Weights of a small mixture-of-experts language model, trained from scratch on English Wikipedia.
Size: 14 layers, vocabulary 2048.
Experts: 64 experts in each of 14 layers, 32 ReGLU neurons an expert, 4 picks a token, a softmax router.
Training: a variant of Adam for the experts, 307M tokens.
Below are experts of layer 6 (counted from 0) of a mixture-of-experts language model. Rows are named router (the router's row for the expert), down (a neuron's output weights, with its number) and show model dimensions 0-255. Each number is 128 + 32 x the weight over its row's rms, rounded and kept within 0 to 255. Numbers have three digits each.
After each expert's rows: a language model's description of what the expert responds to. This comes from a sample of Wikipedia text that the model never trained on.

# expert 33
router:076151139182131114135144065130200086099109106118141141128069106145159123108073133138151099216124128078145134165162113164126090108158136223142139117082107145085136000145107172132128113116129068114146133115138130095153145143047134124151100136090131137158139150133118116119157095098229141144132086115074126100146138124160118136103165111118120131121137118127114108108057181101095097171135157166127163143101119147155125113141108138124139122118151157150094112148107132118115118111089092136129138150105143151166146142149120104176136135107126099130104114112101141124101138148100125117114110097131135117118141094241104097117126119132106129148053144108085105188119081160149141100219184148140166095135124107139133125154115151099091112115153138146104098129119130106119132211110154
down0:073123185165141083118143119108128136173115088117085143124103145171112098134160162100105144156106158122092098191133069114135168158185140121074163161174145160088084094145102083147073111105120073098146110140108164103189146096175150116113104127114137147185138181044119076108125131115145198141116126128114096127162120086134106141124152167104151112072077111090169184110138074087143126114121118147128118182094099110178132119135165064123069056113143151148164105210157135117181143133162152065136163144115126104170149131172155174084125125159126105124103133162170149162159074111099128190179147142131174163172144128056153134128153129153143142108153151197163089143148126131129144179102133095099162185090100180099105104197105156163147129152106147126110049161095167133130136148175110
down1:140125161133107157077085145096112123086155135116145160155130145163134151131163109136176146158112146146182163155144110110163068082128071062163103201121151109093133077171192102116100152141149177117135090194082145181104131138045152072146148094128072133121114091146120114131109095117160090090094131108086130193112123136139112143141165096185153131088180123106142103132136134086128069099180160100115129105111072134112118077113161135069141163145121087087157126124106064114100143105181095096159131166167179150120128103135157115138108157130085135122089111102121186175122146148116102052097089167156056063118142110126090125060167094100185152137088088148151098089130139154120152079164146223155134124124164127178134147081131106175143178155118107126095126108149124044120133125159099
down2:149153156115127149136151081132135052123138197099146087177128164129122113144167100104152110068084095152109121187158122140099097097102155099102124137162141106148088117196054154145120029159150114133159139158073107130180123109178170053098073116063149099120120166137134127162087094142124134157135078127152128189134126084125143135106141120124123097175145128144070109168103099117140149166143160179130196220119126106107172162068128107086078153097186137102123185116141157215146139152158137110131096092121120148081124082137087109128112109126072104153072132117141166132090131155093105079116110042107119178174124133186185140121132131140109135152170103146124161142139106135171148149122131139171129117124168137129070135043103121140102132116086138127108109145096145042095107157124145
Frequent content words and name starts after the, and, a comma or who, such as served, part, used, president, Ben-.

# expert 57
router:106108123104110114143125000096091132140146099138140155130094134123128121175121101161133119090125156180102142155115162131126137143140205011155131066118179114122119135140093112136110103099140058113137164155101123152104124098162112120136149121006094103144154120126117123125112074154180142169117129108147153167139111129096119106111140112125142093156122069101118132112087129094140098126142068127152131111125128155135135159116239110103147102112075076144126039117113123168130143129085109123109116113170109077137144121159121165146115081118181099164123123202139123142155141138119146141155099113219115156141123104128128196141118104104139099130131172106111134152143200114118076144176004104080179114119100150092095109111141129127129124154171105150159140211126068121122132148130149
down0:113133139154169138135136141087132070125108170117162162142104186152131112150129100087152159110125084145092169094102153114142127187076155169128175137063123164163149124158115095177131082170110065129140092118129113147145128104172131144104157130184102087129143131112182155126115141210150178051068129125187107219145117129121104135083119154192074169132167071122124118110143184138121147142122069182074099109122116103155120148063077135099102084139076145151133152074121147081060144153115086121137085148092067123053162120162168108108124098131173147117139162121097159140124195135097120166111108155147131142110112131089092142098127182106115124137067106142122110155090126106122061121109138097136115139067165084145154196088120146089085171139050138184090131096164134109112116140156143
down1:148196102128135089118152173133068131111137159140097076081214073116076184129116114112118161154088124154156140139108070144155088131185116138129137122181190112082154215118132131184138120196137174147100100141109065149144190100135100099110144077093180075149148104156156126128123111103087163145097134163088093141145149098128123091152153139140124167057174056157111099071178161115078107119161094082127131129176080157145113116116147148115062123044120108144112163126153179115102089112110107165128134127140204126120080126107132096128061177121125142130120090154112082088111119097096144123154104116156134132141125116110119097125098181123077129126151125169158168108097153126062139118140091112168124104115180153075065130058175112096148077122162170143106138157134135110107070154112112
down2:138115114124114111126147122112137160052121159107168133121103123165155168115134089119144092119102147116156106168116117094161133180116130179174110093178114139131082134161143075149123141162147145217082183102099089138157128150122161104081146094143127088140143108197163092089101141156065141167099117148105135136155187112166038057178149122124124163169107123131166110042136082092134097090131126132123087112105050149160148166116161104134080103057092065135115157162141114076095080151186105097134077095148083106109116141098117070147164135079127094112097113123127172170109198167152145142137071134118119113125119026140045140094157132156124135132132084143179121108117172131097125133146120077119145109130110086138134133138111120132117129222143191163134134119145122109168107141141187
Sentence-initial He and he, including Height in infoboxes, and the article a, plus pieces like -ham- in Mohammad.

# expert 49
router:128090142063160095150122174134164193123151131151151131167141099148097181122126140110153116130120127186152122140157164172157123138126160198107094122135189152108190174140107108114153121147137174081120149146143140131148127112175142118129134126125158102149108123135128117105194112147203141128139126119109128133110153145111137115126103144118112127154147104000132130115119112134137075140122149098154124114133137105144141119160104140088130118131190000150098095127169121154147102113147138125094161127103049117108136143127130156077133129107177143131146163124104108129159150133126136139130128155182129143142142125131118092123159162148143126140154121124145144204137020118130101188054042119107160091144172150140194124154133155101142155061156115109128113099129106139148044110127136
down0:133135149136183161094120123104132082126186131146134129140057110093118178127115161177154105084158156156134064132062160149143176113130108161157114099106134113153123195105141079124103099132114130098090104160155147162075117142058141104119103117116092177088179073136104139180169178074119113131123135139195128144128144081113116149117148125094201147157130145079112177099219186113142109099123146150095148172142076062125104144121175113147109113126166049116146146081153127134117042171120103102124114163088075172126110108143118141152121103123110172065193116123072100173169125135124091163196110127135093106071123189098089112149144146143158128138099079095127143115149127088141146131181151140122079193128116080138133122150133071116102159148088130080116173164141192120077129097166104
down1:115127185133177132118142130122066134112120155119131199176108078186119156084069159082113155116128132114156139109100188097142135092118067139087163117116118119117092137185147184111165133120085110136145086153132117102194112153135098132109182193116136185132142098124093147068148120161116100133084141133147097128172134158108155155085073115104092148113139095153089108138191152116140106090120129141189136050133137135102155080126065116125164154159112145116114074062166165120123126176129100099139192129136136199145080109155189172150124138110183162121120088109142117115106092174130105103056130163163139094103148090104101024151125130109112151148090127106162104173089108091136135082080192157107069099081119088141114142171139166126161106144101126104106140064147179135098069186101111
down2:121065128096144098106151082167100139144138133132116155138148099097125183154125090177160132186173135208085179120129110182143137115138165151121116147139135147135125222113142118092141159125182133100157146149111099099120151133092131073110120132163121115079187088152174114118098146145195127104121119154126148141109138128126141124114075164066062183141148129105134106104067110083134132126137027149166075158069117143074185131163178108155173119109177040110086130144146142126118149137147127073112109144119135169133098149158117140115147106119136083120133144196101123191161125025162148169110130175105132154115130176127158141114110177139096163185184093076108157087167137103146134148124135126103153076147115108124110100040110192134132143070150106131135115132168179205128106146125141
Line breaks ending paragraphs and word-initial pieces like we(bsite), Ba-, dis-, play, help, along with connectives like and, as.

# expert 55
router:080113159156187145110100016118114146134148129063143077118123149152152152152201118153092119066112136083148104171112106131152122129107161151131130161122136150141171114113140131126135132147136065116125158108135144161170139132136125110081156120021144133134105159158129106145027139168034098152132144126113121114142165104158142117055166113113152116157091115032119112117157105093153133152117086187076124113094139113150114092128100127142166132111089044132129216155141112239129158095177102131077082127169122106105128131140126133205135084113156223142077131099142128137122147162110187164129108129099139144147120133139091174124150153152089111149137121132139168184163136116138144134180150114104140130151087181068100135119133091109120082148102157158154107135169148129123132115167108
down0:126100125101125065115107129137136155121148104122170074139193110142081190152103107118113124172169126119146146122099103117136110137099094123175123146124160168188110119157118163108160141100149147138078128123138071172148096123137137127190050098088109132141125113158194063132101139129074122120098117128085155193151091212124094118113169104084117142075081111075188145105070081168168177122146091103138100108133112089094111079209117175085074154109149130149128110139158136121176099150182118097161143158126102137082097121079134150126104105131086105066153189107113149195087116105109137063117123158138198100100153101153090182157149155148156163107142080139139159112177084198135167119154129126136130165163152165098087092096066125155164107150118132128041139161143170141091114145115108
down1:162147136162086104183144080160132096123119154113144121140120098123107129102083136120104083107068123087202102107136108141101116107202177130144078168115154111105146085108127075166088192115157138114128104161135101166141146094069166103144150118080197079108139129129116139117139172132122141130115098121112147115134120219104083099104191142062169142086154141079122067138130176163154079156125132100173108085138106138165148093158142093081098022102102110102137168175144122127126081103112070154178098181138120140087102195110095116147102129079140079122148141110129089113135164114120149121159083117145124144119050206163083113104122110175137099167115088152163097068125099154124161143111164158073136111104112123073153080148140099079098073158121113131126155127103043130149106150162139
down2:204094117195123078156143144092087093116144174171109135136091101108141132145112121075138151145155085133177130170125125138092109195130151153068131206124148138058097139146141089190117120148181139098165117099155085103162098151135158103143079149082117158089122160073162080148131115169140178107099041143098138074072113139128119154090118143146140170130166098163110158115141111053159093129091088071134143131177108190159160104165121123106182119064103083082144150162172036129112082124119134126134115129132143168144088100134180158114127133096142157128116158083168172158123109101140130150106096159176083121115104152159138100093176131148144125147136139089188192105137106105157185106110141153095135155199106132106128112120167079092129105092134092174182075131142145125187126153127094
Lone spaces before words or coordinates in tables and text, and the middle piece in Pe(op)le.

# expert 56
router:146176157139139114115113189140213077193098109098156255147146151116112085163168103140154139099090143091168100094174120125142109099166159118140115135142103163055138111132113172126148103127099152088106133123102082129157150111104140141133139134064136121146111139119136140139149118150095112125113139141136110122135102089187134123101121149138125124108084095015146106172103115142127142091156156069136164182116150132145142162124133109106120108128073185134156159092110144143113114104147108170133091114155106141160131097153115158087139131099118193142116156133101155119121090112085178173133131131115093149120118141146152237144147127109103090111211136109147121075127156114125096148086031120104153142161121115143099108113089128141139136117092057134098133147067113144148108145163134
down0:130115175096191137050129153190084120050144117093140147165121115170135102121142152164139156148117108106149123147111092121176128113108133049085159162096187149189117131155088123153132130155155116138085123108119139187195106148174113089117131117064150157097079126132107130194081111124115121115177090107127107163062099081114106128144191140127148119125131130163151108170138126122167127147127121123109101179150124113163160139086105066074084187160117138140093216204145119110071156097129080119113155132118090077189168101161072151117135092097097127114114097122093127178170131152085118108091137125127123102156124081170157153131077148132085149079141139166190193116152170175144153100067135161144113096112140167137105128121143148172188116113152152123121122091168175170109081187163164
down1:165123075128134181081148136132094149120117169146089149106162124082143096103093178160122184133121131119140127159148129131073114148129154106194150106137123188119153129130149093110163154111140124126070132069124161076054112148126084193180160079094070119088148157122137071153080131117146139132154163156154131163099175067131100119154148140141129133164116184146135133090167119131182151162165161083119131128159159105103113148074075144110111181105155135171119123130142116101184104087124180123193164079097117152172091178109082106127173166106146107100125120074153109094143082129109085099075057090146090139119114161156148141182076130160154167084076157169202128138146155092115136158167170118182137123142173099107092079145089099132176111115137129115185131149117115171095151025134168
down2:145125167157040113165091162199122092095102151096131156145163170131118098116147122118187139107165147194042050121183134145133134119091137151187179120137125143147145124117135127145208175127121155130124125116193095136152151103142134091122127131066187066068041193146122156131113146159107141151195092182115135157159138135121151151140122095165182058101049113142178154097082081144150162149115070101138190116141148118164093178097114150121139110137106160142122154185136136143119135118133149086096102102112075135181118190114132166089098104103043093142115057169121114114117133085145165105141118097121142131205122114114145148120167088146093129105207114153118134105137172135082135126123120113121156144113139132071088166118099146121097125151159134127112131109126086093134157151114152
Second pieces of words after an opening capital, e.g. S-pe-cial, S-pe-cifications, Con-gre-gational, Pri-n-cess, co-un-cil.

# expert 60
router:148140120139149137113104135113195147115154147110130007119162153102134124110099156144100132123109167142140132116125168105102146133141140120089140149108182110070143208080153170123126151121146171149148155135138104138190152126069131090083126125149112122161121141148150158143044145134133111150167131077132147147111140120139142121138150108160093117149156102105123155156255105093156142134116131127160102167121096143119114183122093158117161115144170165121116106207139085095127090178105141116107089130113191135148146122114097132066078126142020139166139090129150065141149102111068140159163149123113143113154146227136123165142108147141176127135124170154124163132092108139180135119136154082142052103114131171101149093088159115121094125139128131162131120102156148141139114255119112
down26:120103131017097120100153195132124126104143158173150144151070142097147123131156115101096120144130150112110124095195122133183103180134171119133098107193172098099116141145072091104129116153102175112111164130079064141158147087079150137094140111104106145146167154103192073103101129158128182123173108123105132077164107129099112123074122110120059138081169141134128117146110070140089142090114099128146118177169135167128215160151189157135120125120105065111159132133103136113105109186178114149161099123074152132131177154162085107157102173136109118125153110123138132138129166134157145133144087186055070124134165130142125169100071083116082096140170195123096123122072189094145147111115117113071114109140081140137157143196132110087080041208136152138119127138125095143074131121117112
down27:140156119071196151123127133121071152162148100132150170106115148079106114164132112057158076037131161100071104139103106165173138143137124069174122137138123111108151160139075161130115065109094125142127166138099074169165169127162109156113096098159126136124112140121132128121138092080139123138076159072159178096132126147104130177135150090080111141129173176090103072135138125122133158113098131078156118126181154167124167197141139175202135130136105082134142156130072128125157107115099107163133136124119123072086161079093129084192107185107152150183117199062133117111121120147086128094100113123153174173081159109147140154121065123079133179173094154133175165100130114116116139088193150087195114130110111127074137141116195173093098118140109088143106121085157151116191106168083077
down28:130109154189165097199130137125135059127119119096101147111108171134213118140167100118167129091104099103101069110140096113144130110106108184083180170104139066165137195098126091182123091081172107117099173162150091186102090178149132122143151156126097076099136133113145106111133086114106122176137129058146077133156152094161085120175152121051129173139100126108141166141163178110161147134114164156207111085137175120128126127123114126159156159139052138165088133090093168137143137158166142139151166102164169095142110169161136129175103142111059145122113119125085151133075120141102094130080126156124125134188127104108159155125076121100178153131220140091103145166131072161150140105136167151134114125114100149054144139190156050138071124146118082112104106095147167118146129187150146
Middle letter pieces inside words, e.g. ske-tch-es, Goalke-ep-ers, plus common verbs and connectors like have, take, was, and, &.

# expert 24
router:007135177164125148122125133106112216111092170137170161129104142112108090130132098122119144040130089156108153129140090124156131123126143134160119079117186120110177100114164120132139146135123096076157121116093116095146119130122157098137128133055147120129116145135110136134177135108100115151135120158089109135123150131200143080107126131117149099139137159129115131140073098150097200151134022146067166151004088128142144111111097121153131149121065033100124077157124114153146138125153124125053122124122163097107124137131147169081153116121255154120118112124154143113091137134134123148144101132173137172127100107195121029089150165129127110126114129134130129071118157146136177198180042116072137124112096128146142146143101130104130088118118131166133114122099098146150151111150120
down0:059081185133108126151099160184222126148124114171149133088118179150164177108119145183138118147144180132115140094147130145096105081097121139111073126175122156113175124129146170110155089169110168074132126116185108106099145141118136109122110111136097082173170147138222132130057092179089085125164102155102154121092123109140113071116122151105104146121099143104110142091131079150098111139110131129118111138180141117122133096099113167000000138090168104109128128073169121115157101117156146110126131085065182074133153124152088152146102130091100125072081134068159151108098175157089130130135147132110126133106106138139131133158161152123092156175115128143115113102120098123118155104087124094045162122139177124096145129096095103073130107147139133139085115182137141139160068115140140
down1:179108137128130112117121122136072129090179118143174097094170082200063114105185112186103105144079107192101144141117107097076102065162126095200146128164072141118114133152101090130132142120095164108164175113113107106119173143101148184108123081132138112097148142125131104092146062149112111085085069108174130135057145109083105101084151127137141097172116139127118124096155100117117078134156082120106115123109074131164177119106180097108145126054077121153142166159114167097077121085163066149156072133116159117145142140112133180135079114085140073177125082104141127195151110096116104121140132162152102150054116093206114154073153126101123164147206083150073093109119105146133102128120137055142136115159163137102134084118109204168110108139142123150153179129115127090087144146127167
down2:089127104102132143128140118127134159161130117162065153095140160151074084133188150157137132105168103077000174214132143109098147131107093138138093139136120123185125119102092116128073110143128046209163129147127151134044097136139070082173089120130091143126111113198190144194138126159136153132144124128167110174122173122081133128135065123131169125033127187114158122153078106108148082098096196133118074131116133074103147136136165133051125135103140112138093145140116078137120134144123175151115152126112124079127153178134113111131135185094121158076145094159108106109074068128136151127114124126142145138166115121093099152104147153107154114115064142144172148145129066098110120063155073146120182117105118122173104154152136120142066165092162090143143138101161100110106149125136160
Capitalized consonant-plus-a syllables opening foreign names in lists and tables, e.g. Sa-skatchewan, Ta-o Gan, Na-dia, Pa-nama.

# expert 22
router:084134154125146129139142144145131153129145128118152120119123132125126140138193119149163106092124136130157118105153142179121129108149187079121121000108140122114116174102139114147123137136142249114116116126141122137175140139158125139147119131077147110123121118115135103134084117138213111119107131153130112110128101155160121122135119124127153118126130113105086127112172109123103115130121134122248123123051144141137123129100133147143124143157000010128116000181110161155126119101157105145127110105131145123144145125117113134155137106120110189114116106132105115146069149142130150165126109115206147120107133130132166255134136121170159123125120135118141119115166101123143083139127062123129131123116126145134114118151124125133147145096131137129119128152137142120126125160120132
down0:056144090121157138136131173101126136183115066125112131153138116122136086159174129127154172126184107108151093167143111174135187073140161079125123124111140106091145138102113155092135145114136144045181067155233153112086149120137146148112124113093163164119127127047117126145151141111172135129098138122125109109126078139129202213092105146135122133172126163178106130201154153139122100154106139118133130124085163152063131144124133140126118148189138107127131128125122129191126128134130210125112176134117129132091156114147114081144143129172145136126103111119118185101159100127161115139087206102102119129111148248137248116172095103168116142138121198107120146143127124115137130127115167180149137128119120108143133110107124138133168113047081041055128143090144105100101120152161084
down1:132115111194178145102153112069155144109140158129109158178106102177070094125137126098144165104129125143166152078139166079108142097089214126142132122102172129146126195153099151160117143132099115117140118092098095117143085101054124161111192131023128158126150165144105151212116164072059127131156108155151097113135104140138178110166089124128115125094167103128148097141057110095124082086141129100121162145150080141090167220073103153147140126117140139106114136220108155097123141127154113155139091093090076097182175113128168166155109109175097132153107199118117148116078120123128114182101138124157146118153145125157121034159100120165149068109139126071142076087123171144124105101157122121149108124094154164138117164090150110117092141155150114182167109158141109181155176142138170
down2:144091120170120124093142099157080075102101133128109140118133131156131130085114078162101183137123151081070104137139096147074163183114196115080203130118103116096130153167133172099176161150146107157126097085171134108147118083163109143174111077101130099108047095130179110128111081128087133099187109130128140143107102087161095149177098139095102113156098167192112100142137065134178152166129139163148133151163112207114119178126100155104072100166135142121106188144165045109181144163121123174134135087104135123123145186134161101135109085163148094109127153067116109114109083151188153089066112159101098133134145114139117133129139173173119138107181108160196080089147143122123119060080176148220109130101185118112100091148135181142121097106118126085137125138109173127125062165122138
The article a and initial pieces of lowercase words (a-ccessories, va-cuum, ve-getation), plus its, his, or after prepositions and conjunctions.

# expert 10
router:035110117143162126148129104139120025162139133144123191138111112102190134102156091134190131143121142221148100140148091175135128083170163160104164131168142169103169098143156120122167100144152121120111127135167106108141137135046159094142115112190164107120101161113160124127130121125229105108160171156082147105118206126157123115149148139121116148156112117142133134084134194140113112140109130113106161169038100160141108093111143133115112116115098000108104101171120135153142135084185148134109151120103084125138130160168130162092078149128102080143101139133081096167161089094139127126102097136143134149148125148126129113094144129114005146164103143111100138160119050120160108136114185129120112101111149128099148113104114133137139144135124106138092096134112128112099096001152116
down1:107168137182087122123120094084159179144096126213102100088184186118142141148140134162124107064129142129063086149183180091099131103123101070136108121108091124150116110108173107101110118110104139108136095154145163140063095218129087133142140104125125158122126124148126112141152174108171131111140158123145098114160197138150122112116138108110122118107046134126154113145113134183094089088201144162173117145078109085092095099206143069142153127161091100142143144133140138091144140152102151121148144090147138131117162169090089167147139067116138101092149153106104156066128155126063140173099094136135106156156152139152099190075076100090152164124107112212118098146111140145069133073227124158112133212080122139157128128165166131091129177100140128146081082125152119116099193090145136
down2:103093109128126086147129092107170152131078075143117106122096141130078169159147170099115112111130168174119102150114119146155142087178167120130106106140176083128112197114064140128102131172144084156137121096133111116141178099115099168116143022106178143106107139145150213149212118068126173141147161162127136081131131206111130104111124171107153087101145035127119066105139156179109114134082160120138133139114152169139109177145114098143080091141177141199147126146108098158104109105076133165169122080063106090121144155107127129098093079111127135124176167134154092143105154135076112172192101076099142083144132139174153180138101112160108146124179125117120098078140096140100146173113080115100135158123138167047118076160130118119090127136113165115156097170111142197054109155105108
down3:175123128084122114120159144160138140109142102107179161149158171096176163105101139092113143147121097108118224128129195138118122164140191144157117129171132146093138134133109101079146093178104202132159143107124088162148124190211134130077125133113096108101113118075101112148133123103110133190163145129115075226140140124118136125137071171078131157136103162161103167161072084093141139161158177150156141087098050125133143162116159142120108151099120044115145132159099117114152160107161112117083096150096115123150077110128118171151140121103053123133117141080193119080142140164135102150141150124041101153097159115117162152079171155100105127148088132191191116137174136096130161096120112089160111127189085108174184100176139115138142125116080217131112181172131164102131118096121106
Table cell pipes after percentages or numbers in statistics tables, plus 's, on, or, and US state names like Florida, California.

# expert 47
router:081154141151106167106139016140134110153118121119113191128112137154070139117159129150127109144116127117162130121139105155120120101130067181115122123127164114040151135102111101133116144130121188144098113154115119132110148121127106102127105123092170116151130147153165130114154089136107102124129137129122137142137093099115148116136127133141113141115080127128100096100148007144146087150097168146078114125032133124149155134137131103140141154136090255150121125134142139138142120143091160121130142096097078102168122128136119119183153157147146132158097039167083126119136124125129107125116123141064136159140106105139129206104121153130086126132113116135096130078124106105170174117064101107102124127150137123098163150109128124123120124101136112120139139115063116144100115166146101
down0:133176087131084154154139105189092121131196190131146113135126147087090077124146143121104125059106171131117111112126112145118128206108143152159168070138152115123098100091104132069172140143086100095113114126130177151099171162080077143187130106101123127139132145106139073143134174123055106085143149107154132143067125099134154169148118142115125093106122179175133139113155139089111113153097085136126149089124135139089095087075132118125066100194130164107115123150173200154144111146149104103071099164143154163147109158117161123192167055165105167161097065154118089141118157127139076136121160124171104129101156141174138115143101120143101125146118128048179093075150133109221142149142107103169081134187179083076133158182080166114139122061083115158112105157128174131108182137107077
down1:082193095111140156133140167137089139146133099109151059135124067109107069150093162129141134130152107129079160110141178176112104141119147111172134100138154135143143147086181132121153163123118136096190114137168145085156092148145112099165158078123131121093136101047135098109162121124099100078179106161109143118099083099179153169104104110123182111130097119083126133152191171167118151095108131140133104143108198152073085132125123185135109154157097141152199138136136154208123147074151168090095164119117145126062138153053212225117180119165136101104096143228140183127119128138162102140097123108127138096152134177098197120200110147132168141123108166130205178116169103129130134186130136147140106108180102138120122174160137139106104128117173109121124132125103069145083108160136111
down2:115104139064118165126129118140175151123082138116138138114159093155083146169144104152117157146049133214197131119089156100127131115171112145126146101120067175074106089116140147179144135134112193153094142099133119130136087119106101081070076096110124087178152163166116137104090099230089143143111152106118113150146168159084053073179141103138145097116131077102155131127118128084147105097137100094121099120108095141167136110138165137143117113093192095091072100130117159064122112163132098101091109137089167122139156084113049116133104136125087150102099125137120134178141161085178187127136112127136156078108119083167121139076160145153159176161105163212065141166170114190097134160149113081087060139102116156143106161067162145119173146178090141136167147116159113123136143110084160
Inner syllables of foreign place and personal names (Matsus-hi-ma, Kazak-h-stan, Jerus-al-em, Malc-ol-m) and endings like -ious, -ed.

# expert 18
router:075128141143149142150171101091094094138126136099116206139136134136103133121143115121128119139083141183129107139141127098130134098126146111112095137155121152156106100135150130120156092101090100147141159156071109119176145095103160096139112106142139078125133155108102124151162127142090146072152108094182144118105196117142109145116104116169104143137095167083149121142097046154120162171107025133178139112055127123144142090145159117133121148132134007080059064077127131107141125107131153128101130120152197147156141129147138161118039176133211255171143115141120151108114146144140183130165149141096097150139099198117121072092125117133000098142135126151147123172131097087164097137193096145116125146141125113070114157119093154117149104121136118150142142102157120116125113099174141
down0:086187077115122104109098074159107131096123122107041109089151130149121092117169161176124115152167036113092115132082145116152154102140098121138138132105108132173109108155114157073112158144119098141171098079148149142182091142098121110144146194145186146147066115170134174129100112106159140107104120150142108110156160104115194125150152156151105104090160200149105137119079113196155126180135125135127063117137109134108079179075174127127075116124136180130104092155170092104114172110132099152081143091164124158130194111089158083095148096152166134083146166156131161041165202102113133117138105138148138124049149084101090177138110136135096158099135141109095099102144132102107126089140115151103176139068131089186150091072125151137072133189105116133129125062125116179067083166121157
down1:148044133108136056109143086077146075149090152092128147138098088179078177170069078119102146146145136124097199120154116139108133172167141155080165133112099112135126133135090079155186095199140097155099133175137106093166171147157130131120148097120109097090143094193113158051153183101060155104119152101129057172152130151096070129109114153123105125150162107114167122109118113147175112132128099108101117091176119175180134090108093132076103144144120120110162133164127148117116128121115058095163080098095149100098078083056157126118161139085115056119162123088127110150113184093124102106126102144091136103118118103140107164110198161130114117151147102159143103104131113147102124099053149094131030134180116144091083061114127142137160147153121140105145187151158176102165138138103097
down2:107099128127128051156170094099075173105119144137128118114136125145136161151102088166112117166182098118100156063120178133148150174165186153111191105098096149099093108101112138107172178164138099145119152114112137067089129105130135043148199147165103118124140173156159181194136127172163165122126117157138150150112171109115129113161145158103068180098104108127112160149126158154149166094116197148069110147103115138168205124132167152214139112083133096131123091088134155167095081104132093112191095165074112124165128070141118108096115117111215124115109099108151150080126132171148157142129064186145120144094184146144146103103164115109113105124073128148124095178127177120100074157146177076142187098104139119100125164155123108092152169159122166148173156131187156115132076124087141
Opening pieces of proper names of companies, places and countries, e.g. First Choice, FirstGroup, Africa, Russia, China, St-ation, St-rayer.

# expert 43
router:118119139191153125166146082125154101118107110160114188158101102150112167116017138114129112166148187170120090150132113122135107155106029178126120118120144145097142157147147096116173128129133058138112161111167139182120144082095141135130131124118152152162153143112148114110222141140122153135093117151110126131105110114162099099127138097164101139135118094149159135097110051118103087187105159043210161137130096122144113075155088071148145146128149084134122112122122145142129120160026145129148163123081138094170140145142122155124153156111122131109089117147121164140113136101097130144158144161000119143171109188143103178113094140129220111160180146130126112030130093115119182142018171089126129117132101109109102132128103117105151124127160138133132125135142142077121160125113071
down0:154155153106096126127162117130044195118097179111138119179138104144171165202121138074091147079136151128125186105092175184095157129123149173085107178112116167153116161145159128100112152154100120134127138133091145182106149126115119141150141203148145143124130098121134117171175130121162091110105136112160137103146110117090146140026160173178117198104098133147147115158129135104118134100123141164114174169117145080135155120108126075130141184114104171120149057171080166117103115096131077093073079142142125070164143056192114147198118152125131119126103086125143114123151097143088104104083108126137134123094092178199085052161095142127110143118150103106191199120075212152179135140105176082123133104107098118111117118144119129102175067083109168128145106167129188123154157132134130
down1:161133178164139086097121085090132124123108088142136164182123120069111085154078148108129147119100106123167143154163102154174177138172103155136121095125123153121166130180131166140113144124124132108096093141142143169172166160116109186082062132165133142081112149101080082132116131151089158116117156059097123124117171128134110109136158143130066148136126148167086100158137143091121159102127094103133182162189093118158174158105157080109144078046145110179159091141139102132127051187185107158107078086057171125172130083142108130068162156096125047136139110091072106130103148080107074143072101137099131170176136150156176109129153127098134160160129142168136161076115170163161129116154094090116116181080084157157150130093102095130034147055096102136140097106176106165130128120146150
down2:122109111096134102116122095100136145157118130161096165162070131147158126147187133198088127103173093119123115151141162069127130082120185127197134169103116123140133112096090124123139166151123156115150121064094172128106113134098108109139130072126196097142139203073165112141125182129090134107169121136101141045107138188102100132135155110111090139130170136118102123114108131149113137159133186092146151200217129081134108131119121126124097108130176081117163076099106157136115123146128145117140158109108115115076111145138176053085117093103162115176198142119119097092016112123085086138151174077135120105104137144097097090164077137130137089129094088115115107121147114106116139157159126130104145131151124131142214056134141108088152136103105160041112158081091068193074125055160129
Auxiliary verbs and early word pieces after a subject or article, such as was, were, had, been, un-, first-team, worldwide.

# expert 3
router:107104130131158208118083136139148127125087120085198255121119107137128104157082123107154069036132176137134106127143128114149129131168090173130127137103169112107155144098105136152115092174157157091091136140150134197109121145072139114115085107027152100128146111132167110106043104129094105136139155139150173142119090117111145108123127124131130140138124111049118141130142128125118092173116139111132117142087116119144101099156108113164143124143088074129107149097122113130128098096100164095114147097133045136115145149156131123135129152139075255132142125187135120163253110104150122136091117154135130082180107172166152113133121141116105125129119116106129134152137036137111148154130106130117138162150168124113175147131115126097090101152131119135126111127147138114100081142169142
down0:090145150093158188165148102107160134165128111131132115152200143116134108150128122141053127156157134163080137114085076160115149149092128157090108136079161164156119164116105147167104115076100111181148093120088126161098131110175146171116181128110145130203146086161123105100171178145135157184111160150134171165136142077090207125119131180133140114167109069103112167117136134102075111116120148105066133148118154064157117140090139084137097146124095097148134119134090106151105185156139147180151133121095141116112122110101134159068126088147139183129126163160134128125093166188132136200200140091102219088084088130097098097135156172151130072150181180200112152122140169092165133103114118134159132119170131107114167096165188183133167140115139104194112083116136094195083162107149180
down1:057115114147137131154153159122143170184118103180109099106115142097151123156112112134152132131081118108110113154119144169092116064125123141130117094129185108153129130049139199106136196103108091085215094123207161136125069144128127141129122128119080104115137104092129106145107163153133107128103140120091138108153079109106170173111149090115143141159090129085076103139142119163140109098078158133140107144127205082076111129136158119144111162215138136124093132126130141198162158126073160176116182140169062138104155152127121169144163119169117174134141127162141134083171072155095163117065129148122111118133111222101219150154088118141129119105146182137106101142151131117156120161125154172112138156104159121131165127137198109143116147031108038081156097146100113100092123117171062
down2:129114119110162140122195100174116155074110022127076136118111104136143147090089138135103107114158058110108095118108158148125085081103074106053164184113082084088171177137195160119090136084111213138186134159132074092178160148115150120125119164102180132143122093167094161158142139136101095117104160193112137107110130160144132118142174118204183141168183103113149136136166166112139140162087098148161111118124075146118078161104173114152150155147139167095154108145168100157064114102111079109141109115137117162163189167110122101126140124186147131128115098131104160122093131106102135183110095128151067131132105125131128114136143105133123112130142103081108134203137113150039152124159100161149167085087206165145157168118138076097093111142122080142138139076101145090143060157109121
Short word pieces inside proper names and technical terms, often just after a capital, such as P-ed-ra, C-ro-ssolepis, Nor-d-linger.